{
  "num_hidden_layers": 10,
  "d_shared_expert": 192,
  "hidden_act": "swiglu",
  "router_score": "softmax",
  "normalize_top_k": false,
  "balance_bias": false,
  "n_groups": 4,
  "vocab_size": 9349,
  "tie_word_embeddings": false,
  "beta1": 0.95,
  "max_seq_len": 256
}
Below are experts of layer 7 (counted from 0) of a mixture-of-experts language model. Rows are named gate (a neuron's input weights, with its number), up (a neuron's input weights, with its number) and show model dimensions 0-255. Each number is 128 + 32 x the weight over its row's rms, rounded and kept within 0 to 255. Numbers have three digits each.
Before each expert's rows: a language model's description of what the expert responds to; "comes after" lists some tokens at least twice as common just before its tokens as in all text. This comes from a sample of Wikipedia text that the model never trained on. Tokens count by the router's weight.

# expert 43
What it handles: Capital initial letters. Single first letters W, T, L, S starting a word split into pieces, such as -winning, Tales, Tag, honky tonk, middle initials.
comes after: " \"", " |", " (", " the", ";", ":"
gate1:078150153126121110074130120138140186098129095086155100111114122157179139186123110102096180131135162137182182170121091119130140133123085108136094041121164144092064170106120142152111157126105133173152084136135145177148140056114171091148130132144139103152150110129138080168104166089122122151131140166133158167117154127139149068105131115111132084091158093129182119146153104104078125134132128076156084092143149202143137160091069183131099136131113114114094144187174150130103121163078154177104162047179158149144125083155092062068054122116100123115107145165113072115137115122058172091136105107159152110103127092161135167133118131130151153114149118076054139160173147141108136164117181172132141082104198198166159177147155187106174124106113123093088165145117132202088116123121160
up1:157026107147151190127187130115129098130122080135081143141112175103100132096141160143136099082120118058100150125170172127104147127107160141167135200173130144140152117130173135109096110144121145048025156100160122155146130201119130171103136156088113111053138216120092196124085094166146093110135126121117115118127094125150114158111129133149115137159076152184085124124125118140161113096114097179111133133110128043060086150138150112122173164148138152103173156097106062144122137095110132077179126136106106145151113203074134155194170101172142216167155124098152195132105089121118129142166163165124129139114138114153151086119157120138119085170124152185169099106133112107156140106131084090134135148169116142176119061121116095112100135157141104154134127146159114071164158166132153

# expert 19
What it handles: Name-initial pieces. First pieces of surnames or name particles after a given name, such as De Niro, Leto, McConaughey, plus parentheses after players in draw lists.
comes after: " |", " T", " F", " AUS", ":", " ITA"
gate0:117156131043152144126050106120147084056162127078145122163121124134120158032168136170083121143121120115136135132104159134182084185145103070024092119111131068101112129117107119105169134133147128109129109125125051104161161144078127202128144138140107136151138188101150111106166168106089118103129072086120129150110143150150084126117124128102111135187096052112176125109094122148099108232144169142090101101153094092118144119098163129131122136137178138171160151153152159182154098151102084146104114127142147100122160111109095126114121127074191141113131133155134146154145113052170064113174102092148076192114148168124164104123183152106088112138095137114132118173155118166168095118060172136091129089107124173118092182189143140114128122119151080128175141100094157142117110134154088
up0:123070082157116148114210158082148140191083102233145120090122171097125083194073058131163111118138162111126100121143100129102209120147136154197157173158151171133167094115210114155097107086119164091120156118120146157112089084178137067117110092112170111137155088125088145169119116192176162117143169164117129125183097096112137141156126102131124124099184177094091106175178145188136100068089076130144118157115137166133114135144136116082134114087118129116085126142093120088090123087150137125182097086076098112098124158134146131166139151197110160129150104083104127112120128209125181171073138142096087078120095118097121129136031130133175134158126122135127116104159120099101146159145102093138109157169087135114163104115134122117123114146142177124133126160164149142113170124122180

# expert 33
What it handles: F-initial pieces, list numbers. Word-initial f/F pieces (first, front, Football, aff, prot, suff) often after a parenthesis, plus track-list numbers at line starts.
comes after: " (", " ", "\n", ")\n", " \"", ":"
gate0:166098124130145118121175142116176111152133173138110069112116092092128129159126127124113195163139153141090081145206155077174110101137104084048118076159125084130167109159164125133140120125096104113093102071136157113155140141186155128109110148063185152099124099152130139155104186178187105144090128117116170155115194100111097156126152166155091170183165172119120150133071088103139074107104087236101070151120105078152114128125172134118059127085160107109116090182123113088124159126159145161105143158145107170132119131217163091096104102113083106134118124140126156100162083124090120123132132151105137107113104085115151136166158099170150129167133180175170096095171077111146127063146150120068099094066145140105132155078136199139138100131176121152145165145171145079117131100084134
up0:074164152126111110102086129154080144081154073103137161128146182148124146145146148127134074106142088141210166137107112153105168180135162152194138168102134144127096139112120119113112139108158177125153149165154116124099123105063117123133138114200068115151117128132086128114121040106078162087140097129126093100130094144146115123145077059126137072086095104150155084114205181132090168160126155052133139105136147167121149122131083125132192093138102181141118160097122112187139090142121110084149109102104153089105151172004085166166140122146145170117165136103135100143107182134163112144113114112185132186111135178160099116106147128080094103091136085061110151186088145178105151168099113143186160133167131128172132107185137080129135150125096130081109092096122132177146137149170175